Weights of a small mixture-of-experts language model, trained from scratch on English Wikipedia.
Size: 12 layers, width 192, 60.7M parameters.
Experts: 80 experts in each of 12 layers, 4 picks a token, a softmax router.
Training: 802M tokens, 3355 steps.
Below are experts of layer 5 (counted from 0) of a mixture-of-experts language model. Rows are named gate (a neuron's input weights, with its number), up (a neuron's input weights, with its number) and show model dimensions 0-95. Each number is 128 + 32 x the weight over its row's rms, rounded and kept within 0 to 255. Numbers have three digits each.
Before each expert's rows: "comes after" lists some tokens at least twice as common just before its tokens as in all text. This comes from a sample of Wikipedia text that the model never trained on. Tokens count by the router's weight.

# expert 29
comes after: " the", " of", " in", ":", " by", " at"
gate0:198098060148085112141116092103090147155159138101110210136154113139147048048151069143129109097115103073114063135150109159138122125122179091113125145101145120102109109112178107105142098152046118154109110141153154134179067117156096172117167106181137145105167092112125145185160185148160121111
up0:087108136119088161096130166112155104142126189111140156127113128139152138137155112125101145101103081126153082155134173118128108154117157192085072173136129123138104072159102182122100198133188110152124138083119142121121172163146077112145145131103098153124086148127117135071132095160085113089

# expert 41
comes after: " ", " (", "1", "2", "3", "6"
gate0:121092146097093123114153057110204138133133131098135108072098094168147139143102080111115094097194146172168114140216086099085104114162101114191113141130151179121145113205165134154113141126007153103187114136104134155093147122151179084115111149065115181108172163125084153174135113121140098103
up0:135154112174072190168195164117100173110118133185109072182131183131120099106097126086171073072118084106129114172102140096104133113093129136064204075130130110122126138112090121144090087142180128032132176134127086119216131070174139166165149119098127173104081158119124115133120144052104092154

# expert 73
comes after: " is", ".", ",", ".\n\n", " was", "\n\n"
gate0:150166093107121107144110108112112137080157177139132163102139131040165107143101107087140123144172126068121097134108105147148139103120136173133157151148162204124088091038191122077172164146128143101055183153135138112126124103135076132121104159090119137161153109131159105124123145113160141122
up0:103109149193152073135129115127130154176135144151177115121137179143171169132129133116097126150146143154139209196108155092148071104063108154157163112093149143113114143147050104101131138145161117090172126110135169146144118103137169088134114151129161149170122105140134131073079172142146214121

# expert 78
comes after: " is", " sq", " in", " of", " |\n", "\n"
gate0:163084145155114151178145162135121057152079144161157124106159169109106149110165088171179103163094132110177103150148166139132106113136158145085127113086091137116141076130103084163116156120122142120124160145131073124082100133112112130127093160165147152146138209105152122145132117069114129188
up0:168135108077116141137155149125086127173124149092138141105111159201083161136147138177153104176188154133170138173069147103132107122097140174161120029073138138134191075160117120165182115085167105201127142087128120071172075141133167115144100122166135128075142164061104065160126168126091150125

# expert 13
comes after: " W", " F", " C", " E", " H", " N"
gate0:179119086080109163070110162162077140135155187206155083186060152155123120148124096132137183094121122088181142094127116137123173211121067107121161103166153173134103101179060106144116071141163097093101139155080107164156095131092168125149067124152180112104103058108172162094150119112111099076
up0:106115171071080071128161141119174156158175120137114075139098198163105136122123121137134070108121125121123126098079131135114180189088067148134124140111173171086096106147161167126191142147144117131109135171162163115120170144113129091108113149141097155066122122125102126067131106142123117121

# expert 50
comes after: ".", ".\n\n", " The", "%", "The", "|"
gate0:127091171121111177094141115125139125119126095097149125125146123088165169159143156182061137153132121161144052158200194099162123157194143112125107115133121158126094139138175092160110106109158120128100112116123140075136101088158166158096140122130144089133179070097087133137183091135132151110
up0:054144140090086135105111105166126158128134153136146084169106209121120114174137136134152170132154102106190146082135138133165167141199126126181180178102181138147103160069103163151178174088123152173049111124130110130132095136072153161114071140070155137176131066167157091143085152131154083104

# expert 45
comes after: ".", " The", ".\n\n", "The", "==", "==\n"
gate0:082112157076124203122140128093138088134130146090158148128086117115122061106122154137167087149141143129135094192134119160109062136124123144098111140076087129156151202106139112116161130168102145108121131150139143129088119140154105195158099084162135168061122106089082116142135140143116128174
up0:130133157084195083164133152136170139170156185149142117116093149117197155180104128146123110120152205122101108128136123133129171120113110153095127157132159143095067118154104104126041112107161109156164129095139165161123108087117132104143128129180125126202168166107131147081072164076162119128

# expert 26
comes after: " |", ";", " USA", " with", " season", " for"
gate0:184111205072157160130098119069134104157121201132114121113178156144153108088036135137114117099126133113146146102209101088177095145060088116064131104105119088140120113160104144115149136135140164153109125106110142171175138108171132124110128079155108134120172127084123146152127059147088125164
up0:146098104134072039058140110125113156106132098095139153114086164138114136185110170092110163126173115194116144201161106117169174156169149182131152184153096160115127150132125142155099106153199130148113131158084138126144083088118130121113145158117174137082059147172092090148109183155190152146

# expert 6
comes after: " H", " W", "H", " F", "w", "h"
gate0:102122158143135109109102117144135131153099105114132095080066116160103130171130149117119113161127159224145131073111136115118176096123120099110116132193085110092117113160108134127153104103078125115140071109096139066098108101111105149178115122148158158189197134137112174117133127129100207059
up0:126143161137078104154175141104161182140081119100154168093178160135083160030191142136116126062216132140147125110128238115119068161140130127114133097141153133180132106122145091144137151126109111139096152108092117081067114104147135108049133141132156176170095092130152085124116071108155154129

# expert 76
comes after: " R", " D", " B", " Ch", " Br", " L"
gate0:112115180141148088096034058081158016196148163155071111166034103158150099157127138158083131092118147125141138095161171103126120062093151120160097154077133144123109139123155133153134129146142160189162147129152082112151113141130152123137079131197149132147173097128099153120104180153119135079
up0:113134154140139141148110094114126115112136157134058120122078140133195137123137091118098145114124131114162067114139120085087182125098158124137134188076184108144088099142118193104103190152096151133123127115137093123149154124077135102158201169115130101186197125158131091086095111139152081159

# expert 4
comes after: " F", " N", " H", " f", " S", " A"
gate0:175196139120137128131128125101068073118108114153154069139105097135165129075141139162150187137136142108091148071195093100145196051158105129157153063110148127138102156210133096134143103135131114149132102142158137089090123137102148133147140141143115099074148142090183123151144126112076100094
up0:161162125110126135093144109104078099090123115146137133108116094153128149069104166169169170149157178138112139103144126122175151087175083105194137126090167108137138154166104186146169143121148118131140142175129165104209137096168143088126094137122146089066153201123161100079127108124110105142

# expert 53
comes after: "|", "-", "==", " The", " Total", "The"
gate0:128104109138095105153191105155140154163182135068154064117140092132050131135133179114128100132175149156119109127121103148125140113122112091112129105151181097180141161133159092085102096061073095139122127129165155119182111140140149094117142079145178090143162062086128082101136131149158088166
up0:131141081133157115148156123113155211063075169104140148148135112130149092098108069078153116164183142080155115115137086105123080108199108135116092148089163148112108149116170191151172145080122125158086158139087104116098163115205103164102092137140110205130149137128092135132134133103130161122

# expert 34
comes after: " the", " of", " in", " at", " for", " by"
gate0:147145140110094159085192129182148118094064132161142179113165118096093153201120105140092139118162160084109056160068142132100094144165141137130091191127176118126113104104129129104093147098097133128141115090154139159122119131188118118059168162121159165165115129100066121133081095137142122132
up0:134139158151086143101118152132152150138067200132086122079148152171143097119119130154177123108142117156121171151165126124048088139094116105158189085152074139118152086157126185108136143129127139066079079095165101120132183139124150099114126155133118092172078145101113151171156122123148143134

# expert 66
comes after: " B", " R", " G", " D", " Be", " Br"
gate0:100142135110199132097143156147108148109118145115135123083130125112131094098144209117101101156082142132179144052114127133056134151101117139152121100100119098129155155143119079171144106063076113128125135128170138111171173157119092100115185151047083135112182071094138127180103144079147155082
up0:084044127167081149202103110098100167125103107087160139126094168194151093135152150175128136165159111123135107114110118117153152131069154148168102088103102088143093167114076158129145095116127150049149103150144136166096089157115142126079108166118115146127144143096091133170111133084116054128

# expert 35
comes after: " |", ";", " |\n", "1", "0", " |\n\n"
gate0:088133082093173172061134137130102120111096142185145162191172201138142118156158109151113116165082110140130111049158143084167158166143140193075104101094141159103131103141056177082123115154122133099105156130197111124115156117127097144085153103092100147106127096136117147113080171150131084162
up0:065114163148144140096116118101146125154126142101125174131102118125109125098067109121192147121061113137095090095109043138108101101080147120100118161140166128091143118137159202156151093164114127081061172117148126205197149078108096201135086101112110123072094119137151144167128155097161080091

# expert 32
comes after: " P", " p", "P", "p", " t", "ot"
gate0:138111128066185109183117135141108113105154091129104117082101136205093132136094130135114158098089137117067115170163106155135114107142124113124159173087098164176156159155136146115093155112084171183150080130105104153123085098145156148105109122121117130114170124088117131160193153083130131154
up0:068162142083122149180137124135156104064129109151064152075105174102141160091109124117156118102146138079073105162147089157107158091128164080137131165112143140104118201133150132072137121146148123108133156158168171178104166127109094107121115107174101127126133156137121136168134096124103109194

# expert 19
comes after: " was", " to", " he", " and", " He", " also"
gate0:101071160174192123100088161152185137152104133171080109099122138062113147152100123152149135164139141159114141074086147106104141155086158085133114096171177134089080128108182119060135154143116086180165126108140131109128122110193121143145132125155146137164132139089124162160159137066114112090
up0:118144175101143153149090174127133094164149113075120142125079146099102176102072112118191125190074138138070131129150068170080140112131202105186119130090149114162123030107218153142184121111132117079129139167112112078147112113103062136195132094106147157090138141151134126130150092134130174114

# expert 12
comes after: " was", " to", " be", " were", " and", " also"
gate0:125069116139126110139106106131109137153181080113089115131099092157174119157128128124075145098169157122140116154153159090144095163109150123000114154157109127130144129138083144117120160113163092139075154097161136090110154142144053160134114143085072105168062110143088152109178149167147186143
up0:125177095054109093113183180103108152113110177187140121136186128093112165099176125109115147143127105109066113155081129157149100167095073115137159119136160147053109131163113148113152137189067113127112131111134052118097170052112115113121134139161181112132118132137178109070132122125096108126

# expert 31
comes after: " |", " ", ";", " |\n", "1", " |\n\n"
gate0:120170085125059133147087125108147153111141162100094136093165123159078119137118174171139161158143174086125094129215105219120084129139071079159071117085116101182152188119121202105116121118065121147120105133140114130108164183148145123115172190145110209115087113134177092110127137160148153144
up0:095104186148125095146151144122141144100151114155131203163151156112115157083068091107090186154108150129099148120113148114212126138112121156126107095154092103143094157166171168094110153144139137063079157070094173087143147130169118163102162121155113190128118187133149112145134120144138115160